config = dict(
    init_std_router=0.00787,
    n_head=4,
    norm_eps=1e-05,
    positions='rope',
    rope_base=4200.0,
    qk_norm=True,
    attn_scale=0.0884,
    init='uniform',
    init_out_by_depth=True,
    beta1=0.9,
    batch_tokens=65536,
)
Below are experts of layer 7 (counted from 0) of a mixture-of-experts language model. Rows are named router (the router's row for the expert), gate (a neuron's input weights, with its number), up (a neuron's input weights, with its number), down (a neuron's output weights, with its number) and show model dimensions 0-255. Each number is 128 + 32 x the weight over its row's rms, rounded and kept within 0 to 255. Numbers have three digits each.
Before each expert's rows: a language model's description of what the expert responds to. This comes from a sample of Wikipedia text that the model never trained on.

# expert 1
Single capital or lowercase letter pieces starting a name or word, mostly surnames and proper nouns, such as W in Wernbloom, Z in Zalewski.
router:102164120089105116108101105070123138092119189119155098087118094110118163125088103101119122133148059150070158148123070194095122151106081132128094102128162108139112113125121102145175157157179134152167165126163136107062126089180112106155128164111153115115163109136105087130091086082145140106108080128102138115115077065111079137128088084190018135140158115103105137094161145095168147164154133156069067148179083178095152088117165099171098091098120173119100113164116107112116125072130100108126132107167105102093176172117129103163190155123115151187104101096157096151149120154133125101107124054168079120104083156070141077156190149146082082099178118105132147143108104153128122103124151144129115143093101046175108086146163121153107119080114079087089139112081068113108099118070119
gate2:071183103110109167133083173194184110119164133129168145125111088161069097174096179144090117137155107154113099115156110107146192071127157144126177111085124142143128102062129058092053150151138087125127094112142145098078110168158132089165116071113156097137154151104144134147093071118125112103110083064097104113120104102135061061079117144165091158085115142161160109094176117067173153165133104172133048103112185142082177152154135104155138149163133105135104156123089059130172107114126120198118127125110117109190099133151177087116159091094168135093161118155093145070140135121127117112140131092144096094121158121140092129102115074080090145165163124149128161157102128136108065131104149127139108175093114083170126129057136155112110124163130144086071084099148190146078109123138149
up2:111157107118171068154084132061149124159086090145124107198079104150145130173052145096158140102150163140118142135138178138170122097151128166114115087160146151113101132148095111126086092101121137147111145143146089093127078163152105119146177108121205114128131078155089154128103126116125082133129090127117062084138118129102121112149133177147142085135139110108101172098127073113143174129112098129144049155160145129130165148117109124147123130131101095079108097177147086158105181163114100174156206099127126140173162086103144131145107075063210154177224171132114152168104092122116099073082161089100126115129147120141032082123120171134183148127132130130101189154117104137169081069122176101108105085139077076183117112109173096116137083141091091128082082143102139129086156121093169
down2:092105165208170169150119146139052168075083107152056140116062128160147136120124109107120139141119148183148177122109132107122116071149113105102113168082092118104115122123116141151162082133148091105165117147113073162076105142173140102163174109156168132150110187121129117134118119092114135127094064128090121210095126087116105120197115060123134159111133044129115127119175136133084160138113062137146147114205105106132116126135115064123118060076146072161198112134140109148110059130127150157128098156153102161147156137079131158131163087121206110145156151121110110138062127069126144058092101161142116178156128153078142117106151143089153114171080116177120126129118115091170167145076143105106150121134146068122161150076104108095137101184101088138126100181092098119116088102083131
gate3:176098171111124162203127145122112103168095085083192169206132136129164149129143147160047162125124101094186161112146170135091150168142064088091113119091085113120118202160159109145101120113146111161084095106165140115168153076088090102114146184144174141107117106085094163108063124064095137125134114106086150118095140174157151097103158200122082179187124158189103141107186136102151150117172117105182092161074144123164120134074161136165086112153167139177126091168172139173132146063078145118142108105149112127153128199090085121109103147136128123109140126150147131142160092061087140105145114095122136118144077143194111108105103155181148099139109104172117155097145109136145118130109166153184117127084114171095162103102115136127138163149195101122147125099133143071126191168153127
up3:153150157168145086092093092116133149138124150121147130143102161149123099150139124173126134144149115084136147204129088123097091085173094091112143111080104147161144039142123088101134119120125122162182112140092154167184092138103088130099143102115134164200128116127077091164103151125072145148145134138135103095117080167077131056188152116114186144148077149145066140164126173085095097163122162157128184152087111122112139182135136131150136170176167111145120152191111147073092132100136134146149087148165145142122079127065140149140134145182123139103195071162115098039114157129183109095066126129110120128100087074085137152083128140130099160136125121138138094166089089111138200169160147191200129102137087138092176148153144060097155129147183124179077095117111096156162147105086159
down3:100127121149178148140155182079100174115103118149162157111119119110136160122125117147153098148155140127091156143138146116152112108101125131116115219170173162107105140133097099110164169152118172097139096131087105083130181102115121153137056131193160163141069165129118110111094138204105165142105148154133113103118127154166165166185084192110133112098106143097104113197120150152111098102103197123119203145134160070116175100150095123158167109041129133096158165159152053133127150081120151180141169175153123171125171123131063126147109116113142173096158127103122110100115131175118100124125121126083161176148161133207121119067051111156080130175150132200132130111104138133127112171169128096057120153119120121112148120147098127078138143097069128196161077172094089142102152044149131
gate4:132171146081109180150169137110139137104144161109171089157100099137140138155160166161149064147088149196125138148153109145074178164094220142137165172116151159160111135179051152100176101107158110057159127126087097131220177108104097155121087143093160158118124182179134118108170126127084173122107121139110127127140094162151078181152136136084161128069153169157085105149132111169157048121150033187137138126092154109150109141110126166131124138181119088120117148065097112115103153131148118134151093119113118117120160159105077136173088143136154125146105155107145159121129132109120144147144114171130144181165066128174103175175135190128133187128070138131081133118095158112148143145140096177109051140088175132121110118150135117165112189070147182115192084120127136162128118141085142
up4:177155172181126121137189116161062064143142144161195131161143069098157138163169162182108135144130111168105152164136115127182158135154141096105141125063156205120097144121142088121103169133191140158171107138172152134124118122135143181122135134158138108139142104224087129124121110122175120136170110188063131141160102114100127150135124108141160142157169134110149114163131107151139160072135078086073127068130120084167136064125096144093104118166094058167147105113187169146181172125210142190087120136104117120135152180118121108116128104099120112113021149101128190133099162113105163109165157157102150072088146087165154122111105130114165177077072166119123117179105123154096153092117156072130167194114150152145152133151112169139079150140147139139122091134092123126127092141098107
down4:117088123086061089114092137101105112120124096071106172133109133177117100138128150119123153053143150092088124188160165092143122154129188158122162108095127162114136078153160128155112082145081161111111134143159074047107161117149108097128092109141176127149132082091106111152116127078174126116139123172103148136092115109129148070188122150166189108101134102125114148177118110135146146211154168144120160129138098117142082182078117138109087136182177111125130061152109155148043184158140130152161165113098134168124162099128115144072070098110124150168083160125149127190109128158099109110176131201094093115145121078150196139165152140183158084122081121117154154170139185140099095172166167089142165109169160112130141144049170165139127103175146159184078153114160103104167117126107106
gate5:120170121118105093108134074114199145151116138165172164149179158126164097123080099125110118097134118131089118165097101119137154145145090132150141156061187083143141140156125060131091113108099183082133101114106160103126123118156114161127079136187220157154122107140108138107082052120141107150056143128183163136121133064164139116078133143167126091108058142116118114159122129138153152164198105139140141164086074107088134085126147106199125079136151117126108110158151110152130072135160088184092175163098082111079098108108142098119120170107137121157100111088092100147147141065096162117157095162156086093086090103102150094126161073081068108179146110138156174093102145098109127160133098175125149111082120136159178098138186114115153146114168121109100094088123099082104186199141053
up5:147190126103119125106161169067149086121109152126102131130178176151077139150106150152133111140116121131088156137104117135157161218199120104068104166133159142168130094153107156130085162073152087054118077146118179151111133096133154076102085131122221187122096095161122104107113108115125141170108109144171083143141132170192147085092075119127089156116033168118125109156107153166167074120068094014139122090108103135077115140077146133140128136173122097107108084133167095137112137107160133134102120094082131109094118112091107105128143116104145090125078121177098129110105136149129130079097182128043155153126161097096184163143131074084136108151107114143118120157106088114180103146114127154105118123080180099145135103103143173138146095135104170122124074091115166063104119098089135
down5:140120129151080167095102105138162149107145150084114121129123119076051170169122154196182160149098115166071180106122113162088121086167159163154111102115110171194126172178109132168146166137166111114156092151128071121116157101141084116166091175085217126130159067173148110149094161080125105137161105115102094164164130082118111067128150118147132120167154138105180134123108122152099154105088124116139146085150126122070070138091169174094175162129126074146130103155125131119072135150135161055086116080138118122054135149136105094133192090147159135158129102126145130126096204078085102126140138193132108102117188066141184131182149176102135155161160135138160109134099118144138153130109092118110125085181142032102124097120097103154147087137108156123137115105173144157133086186156085
gate6:168081150168127105142117204099107134154059087133184177073178127146128103208105136054136164123194169168091111157139136137181103075097125104098161138115164112156129133080131170125123084092113164164113101090180119143079130115078126077131132142112140138133150138115124147196166123159113135179122108177158087080106121089077101088102120108149125113068160132105114159140117099151146166100108077153142114157151134169127091142135100118132165133180064171142153093136069101136079134146126161124089091124193079123179126136106130063180154081081152139095186098107175114103205138139124148113182148178163100067170074130154137131108118077125168146109123141135115103099097139117129065152140153116092162064155108149149159128128164149169119091109132119166127183125135095088121197147154119
up6:124124072137166138132091137108083108079172136106090113128126154189089090163072100104131090130142140133126098088174138114168122118095126140104124137116143078070083185084151113081138149140167038218137134171164120127137100176110118080185171177053107110193137123121154158120104119122183160086100118131107137136150120161122158115125143068169164156139108129131190134116139102156095141069130162132135194103094061161128130172107126158148190098090151126088062045083100127091135155185148081143138121133169107129130120169144114129122148085035112115134082127151093112092096147068146144186128156102175147115131137091124117120149126127124097089113062120073101077153087097152090141140160136104152183135161155084177134091068153102118128140089098093107102129118135155118109109152113083
down6:115101140082117119152047137124160099175133095115197074079140089173171162139155105138081160122132156151106132141146101125130155127131195095121155165129097157139138115137166152157101098106155062125093176154131124083113182150083118127135151126112096095115152064144118106068183177102098119148160118154107137152159129172074100150088121189119102106115089133156133168140155103134142077170158121102084102161197090146138078168186081157134150187115149112090132139084103165100135099135093102111088132075111148151154115118115143067083112137103048121128162125172080171102159139103146144110118143144124125146122173147108128155166114176065074120114049096072083105196095141096100127136131107119108128208139187144116099163157104132118083100067154133116171105079119145114157166150095211

# expert 18
Letters and short pieces inside non-English names and words (Yev-l-ax, Lász-l-ó, Bundes-l-iga), plus digits and abbreviations in sports tables.
router:096130102122062135125072169144129125081136064159086166120106099133123084166178121117133129124174097135130120134101187167166111116132112162099105161086115126100126151134130115155053101139113086186130125146168090157129119081106124092152138144113147136141150119074091199110124119134155103123124131139131069140150130096173153110190123139125069151074159126073125132108162177096135129110115123162122175069110165083213140135191100175086126166105122154134182173148116146134167113176097119117127100098192120136054181064080107124143079130143178190056139147186145088109103165152087146127149134124192123068063084119121066130097176136120167133151111093106167095167127121159151126105135179065132161155143115088167169072180126102118114091153113123127126155096076131143149140185138087
gate2:174154135128178126209088206143121196138119127147132112173111087177098119106068140068170143134111111067202100135099143092174162157111097163149104142120124049117067143132177124110167096132133101117108114094109102202143191087090133117137149129103075145122115173085126113071109148170132123126119157142112168171098100142104092157121080136116173086123118113141137139108140115088142110149160109094113173161149131108099173044131157091152112140060104158106110130125182113147116116070080122105121123117117165095122143093119145172108123056108110130140119131114163142091106127176155073134153152068124119100103144064199121152145201080180133119117145107130031175135128126159086129127131077162119106090127134150132098098159123170097158141149178145101166117077120150065144144105084079
up2:069165119151116079129099159104130156181123118112138094099136161099164129152156189098063153108073127123143095141113080132149091135089176174097106132182151157153157173143158132152127157073080113112095164145148084117100166171121095121119147136089150115153119123109109154110092152106155165191140099126112132075073185087180147044082115138083075146161143092126097119218154125167180107161187117113088193119076131181166121095113123118162113156147113114088141076083129160122096117127174175124149149165160105125191061139122094166153106122155132119120127125108130078190202145125105158147152107114135090152152068093123102151118112100150094122113103151144151165082140174182176105130154093131108094122154090151177212144077102111112137155113159105130105109099139154188103108163150065
down2:147146199132098145155152167146129132156117079108149115088131078086120140097072087120092113150113124183201134133159133045181148132111147143087088149158114145150135149081102147110165151097161170132110062079143152119100101159105109093106084079129141133196120130134109072174112166064124124110150139094086103181122115095105144176100103132119148120139156090097100131118148121139131129131115099107115123194110092169015210107167107099131112090137194118165088119131014140133173135136170131125110158152145141158114165098161120062123073109121109125109143119145091135142139129115122132181107032131142134137073193146090131135062107119169130119162145153116131146194171119120168104124153133137115158181120151097160172088194081097182087110111143150148174131159116117130142143158146136
gate3:134106147103148155114151095127197135089121099164090113176164126175173106157114106155150144134160094108146160105168087159155223100125107111138173182101198131084184132160123157146112144164144144139120130175152139159129166124154130156069152099090127079115120133098112205129157142144087107118123184154121147120050154123123135194125121162108156080137067148164130122141162097127132123063120120106130097176133137100162101080150102121150161099154143123102119185138090057125095161165112143075159141149057096109102082077102074117095120085189126118050197124161093102154104026153141137116110142186133094081139151118128147133130173140129112152185072102155118117142179118104113110164168179158148125166143154142124181115209107103110131190131134086110099122088128125091130122161144105
up3:164170075097124054178164177107133147146092068147140067149072178167135082162154150127160129125138120186103158117078155157103051112161087156140186129132127111077135115117153192136113157153165077157152118124186072159080139179140178121116131159098124085084143126189103185064070141076154060156111185102132101133123137135131124129160087083165082118149073149105160167117111180079086139099154104179121112079159159147151101101072093114133150148129083125156142128131162161101103141133108136077142146118111151140120139137079103144173108117139120068141186118208120088125096131104156176099185104161156125090112122146159104159147159132141176090128122100153146142165104147092182086104155157081129142152163124120113153097142130137119157110159163184137132130093111078086161107163117065
down3:118178089083140116109120167133115109082102113128112118100108119120109119140097157064139093119098104183092188165153175081136165136101208118122103064153091148065069104137141154126074102132140184146093151116187122153110086151129172114093154169134101114124115102154132084095156142134117093142090116141131099125113105101166110119114075109129062153106139057132101146184217132167188133195145158101137104169078147126090062104117147193148081067107112178164101113137121145144096129139134117186125148115141088116082132124144161149185115194109154136063096154138129147092180233113149102141144149116100101104101104192081134121111131108122167153093135101151069110130165130121224111080118157113100135157100153054132130111103139109085139108121094125085161118162155127119092137110116140
gate4:124190083046108070155067138038127168129134153148137165105093129119080098163092104110151151091155134100155134115143165129134084152174155151149078107092095102134118121135097142112132081167114129136144148129192138153191159112138077143108088070032172086166174127108093140137163127131110172114089066139136180117136183166120161139103146124118086167172060163103078120168159152128149069083125134125161151120115145138152173093122112085134090134145138172126120159073091209112140193165127118091069117136114055149143112087099106126109121119092155174111106169129123131175126146114130186103129117136138113200108099105135062146130112165165084162158101187127044125137142111083107132119153086151123179146118124155138159149148126151088111157112156068131112178077115107152155114119118116
up4:161156061112161142077125091183094134126134093177077081080102124093064122124169140159096173136141145119147074103105132108139105145106102106098155091151171106132188077058191130106154154110126111085119104102151094074164112174120166159146132130157124139082118134174176142106121136134086095122092133147103184103129133171124088180061113099180169163122113096090170126137059114107094090156129112141104131154174126170139139161099140138106114158150106079120115099166133127192134114129121115125138148101109202100112128190183111133159064099158109103078122117115161178073177133123142146154112080205070145146136128104151188140075093105131098080088161163158164144123090158152118115116144051131053124146173101130189138148111121125169117109140136152157089082109126125136068073079135173
down4:124101074121149120116145145130117165169135098148153145163108142132092106133131151114139117194147170132141145144154150159120188147142149168076129145210080179134135113107175184049144136137154133124142155137119113127118103093159169129089077059110116106128162105105125204150152129149113126221091129123138147157154109100111156144115104073129106154133148090141078154170116068120184107188157102087183199162154134147162119125116127148162176121120182138124184104051084136097146088125147138098119148149109154128131127111076134159142116116109070138092168130120158189136118110076175176093139129179157145061137173159040084200094071143137136124165153146153141110177176167111213096162151106150141162144107144168127070155105070073072106134142103092109118107113126153138103142126120107
gate5:150198087126101115200115143106123181168103142077094151113099157115087080148109135090092062118152108136106137090171121179104070117154148154068108084193112095136182170130152147150079142172100145176155131164126166140096122148113102131173078098072117164108076165149097128148098094085141098117085129080123163087187096142121128107108124164133144095178070171187100103107145124089141180153139114121107155106134050134154122105193135119165073157147151118149111087162175185087137184113103142113139144121132101159115099115136162042155120135146117101091179119158138147130153186087129097116130136142126163095108121184148152069107135168145094102186139106106122132122087150089108138156074120082095157090122158128078140124160163138138060174122131067129166138134136076079140089187127171
up5:120169067167106144148137198205130152145172131161171098196080168139128088152057132083103129143198133079107175180151148081084166144137069165098086135168137137076159141131178105095092153111044126171148144127111107090179094094177165156146147125088067120100142126080119112112131135143126138164128096103143138120110099126090086105130167120123124144120202140123144069139118091165123084135146132162142073148114124116064067098121072145095143164128109162139103200121151104110170070133189100198172125109158133136155079110100130116081161088120082112106178157137089094184124092140118110151088153099081133157139114090147119153120121117148101145143153147099119170134174088137080107147128157165188120105114126096133088154159147121126153152105134128078098095164104128190126192111175124
down5:124126183184152096092217095168088068061125125137142128116088102090104141139116176118189106131120104124155064176106139128105153135154107135134138135123157133111149156151151130119142116114155175210132101112110168154131118092098141152158140094150135098146206122118195155125095161150177164115106121078143112117129107140124080157121078138104195187118126100196132111109124142100176172109194129180158163099129112116162123139139152182163127132080116091078102143116156155155127072095141136132124066145139141178174173132151158126144141123209131170181104147110138061100092157096111203088119183098176107071147131110156101169102149087131136161138132083104138139111110130153121135172119181114110079166112146140115119102055133132181078105159081061091113114132145187133132059124105080
gate6:129171075125101158153120169147132105100155144166170114105080091168159080143127150190147119053145122110077119082127145134099139072153128128123067130033082134071169143117141113134149136134127130172170154109144135107110075204084076126187157129118143119119130153125122070146093071170161144157102124115080165146141181144140191138089171111093119108152121078065090159178121117121156159128097139177123137137147167119200077143129147078125108157101140183138145194090113123134111134208128123094104157154092117127095137092123139085147154126069175142052131178159138106166108118165111097139131139108170105109080081146150163093115151154085166138102182118116139117105122116111115182147087103127132107188093135160165052148118113206154146130113108155090121185092133093153095164177123134
up6:120146092080139187150124132155132096112123138170106147140111141108179154146144103127075133123096181145147086091134119133098167113082170129077185089119097138153033140134154086150069156104081086169124092130167128157116191116069145106176111115111109152098121141172105153159161113175128144126129097098157139145138072136139151206118098117097129134111184107086106099126111137192118147125116093145164137131168150079109207069183144118139070188169164094102098140146105126117124169127229125167148100120151165146138091154121153103076217114150144151162093118100143124131130096177114144062126153119074152132154112137174147161173089079067111093126137092161097103103163098148125149148156155160074137153144076154118155063173118118082171141123137180109142058107129175117181144133113122
down6:108141114095088127123152153158156122117121158128171205120120130111139121160154107125168098098140130101119086137140099094148119166113146115089139139129166097062187065064137088171084107115094140133160106153133125099099164125088099111110096113194081098133118103126128206096111144075131101072134096128123206094126103121151089139070182153146196155069128151124141137104139117183096105187105162076112137105183157139114145162098162052160155116115155063161115105066151162200146145120073084131150091129198138152090084136116136116096139139112097148143137175114084156125117151091084170095132139114136098116150158160091164199144107169206080138148140158119065096071121126130141077099121145135092101154135100103176117158151197120159095114156079114088124126085079108102083160159132095

# expert 17
Western first names and surnames in credits, cast tables and name lists, such as David, Nelson, Walker, plus country codes like USA.
router:098129127176095159092153203181098161084144155125177143106131129100059141171172061103150114160073131131131087159108172123120122099093160168101125089136129126133091121176149158198153142136130097125097098153122130121131114152149072143155112158136093112153131102101170107165163158068134164149141161179125125171116188124120179116147137078102165128163081153096165141166104133159168113066074120126188159085100158132166128145159087177118176149091175069119137119102088125174161120162109123127181064169171161124115112103154195175097150173133072121117069152096099128130122110174163125155098095140149136127090129086161094173136122139152158115072121125077235096143114117101154096104091151116148156092154136130114141098047133098070144111137160145174108137165139138165191183120140162
gate1:134182132079118159065103133184124149159160108122152175136115065195169084075083154121151151102115205138125079128111184142114088106164133145103105084158199128086096155067113151092109129111146140148096109152158119089112097148076099052105176182133149121135190144102117097111067078157142152148154141099153165125170096057096104106116181185141126147170074165106144156105133125053103119165136102147142112156151158108147126080157101112173137098118136138151127092133131103091137111117151085117145170106129107160172194127150067082102114099171153143078133102140145113102165096107145125100129117159109138117085117189085188122110161165145097164173137152120093100174180153159140181141086106125115166136100181171101129159083109166124118131114104113064178129169134059161150163131104167
up1:148114123139119117111116173114102196112099138129174134121097174119088117109156185129111120140174157166134163170120135169135140140100169070133100114169156162120096101071146142157064120118134120072090140058114148143062088178154073130168093153188110092188181120085107138100195160109128142093136143137111103157093163092157106162117110150128156117184098171086111113197076096132116136164134085086111064145124168112117121075125147080147058082109149112140129076171142097102143105057141090156129090118122095134113160119163084085123205092132181088198139154140152169083133121088137112149104128151087079183137179107116160178154147100126094135119168107137090099141133105152125158118106113151079108203101053177167121112103132172105173120085106133093147086168134148152149126140093126
down1:167135156131099137157173087130095051163132165103112111169102106103094113122167112118161185164127076171102094130111174101139132121112161120171092111151164115118117143183103111118136163094189131099132183133142152108155102166162122128136136090104153126136103080103151186109107076127128082172139146177189192156092095162133078140140151151141188165153086132102129128125130095117113074114105143113053133183131130090176121136163070117133192159016182123122136138123147153118083119128166159154127204113167131186157107064103156089118172063139168085091155126172131109091143163105167124102096111136124115170125132122123177141143069094184127090178117104139125123162151042133207124141144116151180125096144073160060139152142088161143148130128132114114132107114126073132126105134186100
gate2:179158117095149178144135101185095150099160151134159115093171102170153117101085157168125084066126112140188087132139142132158159161152080091155117146133130116104106052063123181122102141167110102103153102131100126193147133094129192179102093120100150143142132154086129173145092088143200084170081088125118166150093172142110185142163126126123172166076135124180121125132137112099175158108114089105083121181131051189161141119115134122167106094167094159102142138128167122113099123059125149087142092172148147174198161127134075155127082141113111145094121171141111124111145131050169101101131135089153108035122170171177091133084155140106165124111128117108083094129098189190121155158107130146122119092102110109168150116160090102094183136085098102111136107099152146163069155149146168
up2:130050125123147130131126090108092167156167155060144163171164143081176090103099176160174163168109144117110100155099106107157084112113143142155127149099108098122116129120179116101191141143103138110189166091097177163114160151151134134168148137083151070074110156161088214107093104114193173074169127108140163123092146160089171069143168128142148107148095112143139112138143169152149161073185105129144167137143142166152145135086084107106143160164174108111105114132123147105152045132098123117072183194145183108136126155099164116107109118088114138141107055147191175165106137142154104108204158169146089166168108135110116138128144138145055076142121095179100118129126163065139092171156082087079097146106144139173156123162131141080105131103156149162164072153133132083104168093136136
down2:133100169151121166147122137088116116110101104097113102110167092089118138185139124139107094159090129111162185136134137155144123116082118199107121140111127170115104075130135152124129180127061141106140158135106118137113126157108102094097175134106107103100133163155141178132097238101120108080183102134104134161074117155133122155089160151109163154170106173222083055107117108118186137133082091096141089116157142158146188072173157104188111112191111101142170134153137096108172146084051108140089112094143141121121099139182136113136115119130078151142074071130122113131083097104140098103164181133123130123137122096121160115175163180052106088111100127166117147101121142161150105147176171080127132157096123190102194085189185189127076088107073145129081136154133196129118123152117144
gate3:135036139135145093134077098145160141123129163135109100151149168117148135159075155207125151061093091092140115083072145097065169177119086189123152179127141167099138158097155147091139150085149127115122140058115123155136124203104133148102099168153131112105116177050085129141073099092165149126049132115117185176101163134078091096127131122144133067152138079136110124093126126138109132153110085118159109182114172139121090140176175143133078160116106060173129124172121115122105123136115123112093107182149095141166089131081144116093095056147146095201124112094120152131150065100167108122163118076079167139118168116150127124141075124132142079120178127129118116158163177146141150141155111092088129158095109185165097100106163132072139082100177075084068097118125108137119144157148156
up3:149120160128074116108089109195081156163175146176093123132125095180126121149150169089169166146103095123158102176135138122164185127062110096151194168081180139141107138120067175127180108093160166166158144131136137100126125086131157076175108167097122132091183068135104133147169117063134130169139183081145138152109117177147159147165119060174126096107140171159170165093108114150099089103086127160119100096056160133139138133121136081134151096138159095141090136112105093104155134116127091169108102088125087107114155162096067146090095134178107089078096122156115159114085107140145155137082140056155193144088127104189136129064170107131127106080130148095113140074082196140119113142107109105139139105135121084101100197168158064085101149147066119134121178143122131100130174164132125
down3:090153106121071076132146112122145099143183099128167112141121108129150154139160090115165117065167163102116107141117126117059179106175133084088123070125110100164137111134162127129141139161054076136048099164110207138106139200172128130058148112166171075159142119171102142081137093115121167051131126143102107153071114146117059088140170073137166160064121122135136100110116077072093091094148195105135146135166120166169135134149168136147159128090100126141114127127132149162117168166084134187104151059124149171092102145156102085139057135139164153163153119135125079108110138168130049090161169145175137114139116136147099082074112139110132175131171146144122123170135096159154075101100115063137174106078136132134153141142088123088105127151146147118152090085133098103161179170138094
gate4:121161168136148119112142101161164147108115134139094145115094093131162075127096123137036090087131083159149168126152128167090184149142126105178080171105198096056143135130137214085096140114069168099179096139102137141081096145128114121178105141146193136169085097123086133076092145161168099112059163140172153129165128084193105065081114123133086127117077103130129114122144140064159085122129035127168079200118092109122175129190128120172162079141120127120076106080129104114086095137134138085077125134090083107122164135120139131107127091137148128102135135115163112091092109059128183100134153129113167117121104125165090182117148068155128117135135132148113136124070171104093056121120097176101124160159167162160132134128131073143138137146177146146122088088144152100092177121126127
up4:124137123093111116076125082124091105096162114157152145109106059168154133106151137138144149188181086090113088121168097181171164194077133189124143112136154122139149141077126122076165158162135102199122126093122133127112100118125181139127153178114053149165175140124117110144112115139093063161155063112124162123078081152071090132169093157136138115101136159132124089088072204130094107107190109136130057141161126139126066143105128126086080148128166168157175096120152170133124106172126191092165142123141116079124085173107090091095127128146155094107088100120152150086090150146123183120149091172087132157154174160189166102137118161060165135143118120089126114118209100114056127084137176095152119054104170161107165093117108144112149075165122136126164110132133114146170132112102132
down4:090176052102141096066109140109144126157178133142177042137146194100126111057074157090139148140161170166185119126119100119077188152109132109121161141141173095122135166192141104128161133086173151194138129123138151118086144120090128148120126114158107105143139153121109124132109157128098102132142119129165205154054102100127083115102099093104134086128102142091120102093127130100070227119087092150195140152125086107116164121157141135173096143128143127120148123112122107149141109155160162188135153136078131162128122150098112138067157114139082074150195076152116114112125106143135130096133059176122173073137064101146085139128146144110176152111123131158073094125165099088064126128140111107142181109132174147156154210179143133139181173085149077050128108115142102166104102107141129
gate5:184152126120147121157151148127100115125118122165122114099173089114123128111092160194130111145127123144138114138134132132192105120135138161134115163117094114102173158116137187086104100099122116181118167172170103156133127158088104098082107105116178068108135094086128100053126121099140120127072124071117150127133139105106089086181104099074117134107121156134111145084156032087111156121081157114184098180104190110098145171069169166155134150160099111062126146050150166109044083125207116089150123133103157148099099111141118116140089120148067161179109089202119178136116169127156178125090105121151176106152144127146183099143129086118118148151134107114150177085100178088142060156168091079128117106130217115087103084149148106147165122103130064104118184131150118102133086113155158
up5:170117114075149152126171099108155154106141118092122154183134062148165140142172132087173138065089103132081112144134172137153165130185137131096141113054111076132186154182135106140098169163168079120147153127142088119192169124078168137115126117150165123083178198105113209102075187115124118155117140146132121085083100126190069096116131126098136165152106181147124135106124126112151147173171129151131123155142134129174155115106120195157163102167119125110042136127130202154118186165113084118106159150168123118073169125143144122184138134121138124157123150105181105192155109189140128077152108089131081164205119133167163095134161164165140135144086102110135149125155118078115103092097130096096124100116162136162107066184152103099106100154145073088122159138075157170114173147159146
down5:160131137144081168109092135065087122126093052048075143150121121097111095155160138110088099147139115130140131129165137128135088108111140150116134105096145144125099133130104102126152108214123134156105134159141161159080133129125183131074151144127130166127115104122131160120195126111100129073134183130079150101120161138166151180138109193146201109056129104113113094102158143058091206184134165087138191153158166140091145159108173141117135147174083162133079102112178143104131096208133112130157129125122143127072121150157182119133141117129110196155171164093162116079065145124129158148162182148097155101107172187102125145177137069138130119073080132134195145052130156121155113093128138141099122145178123148126131118152107130167101091158103087119172153158094133110114150092235150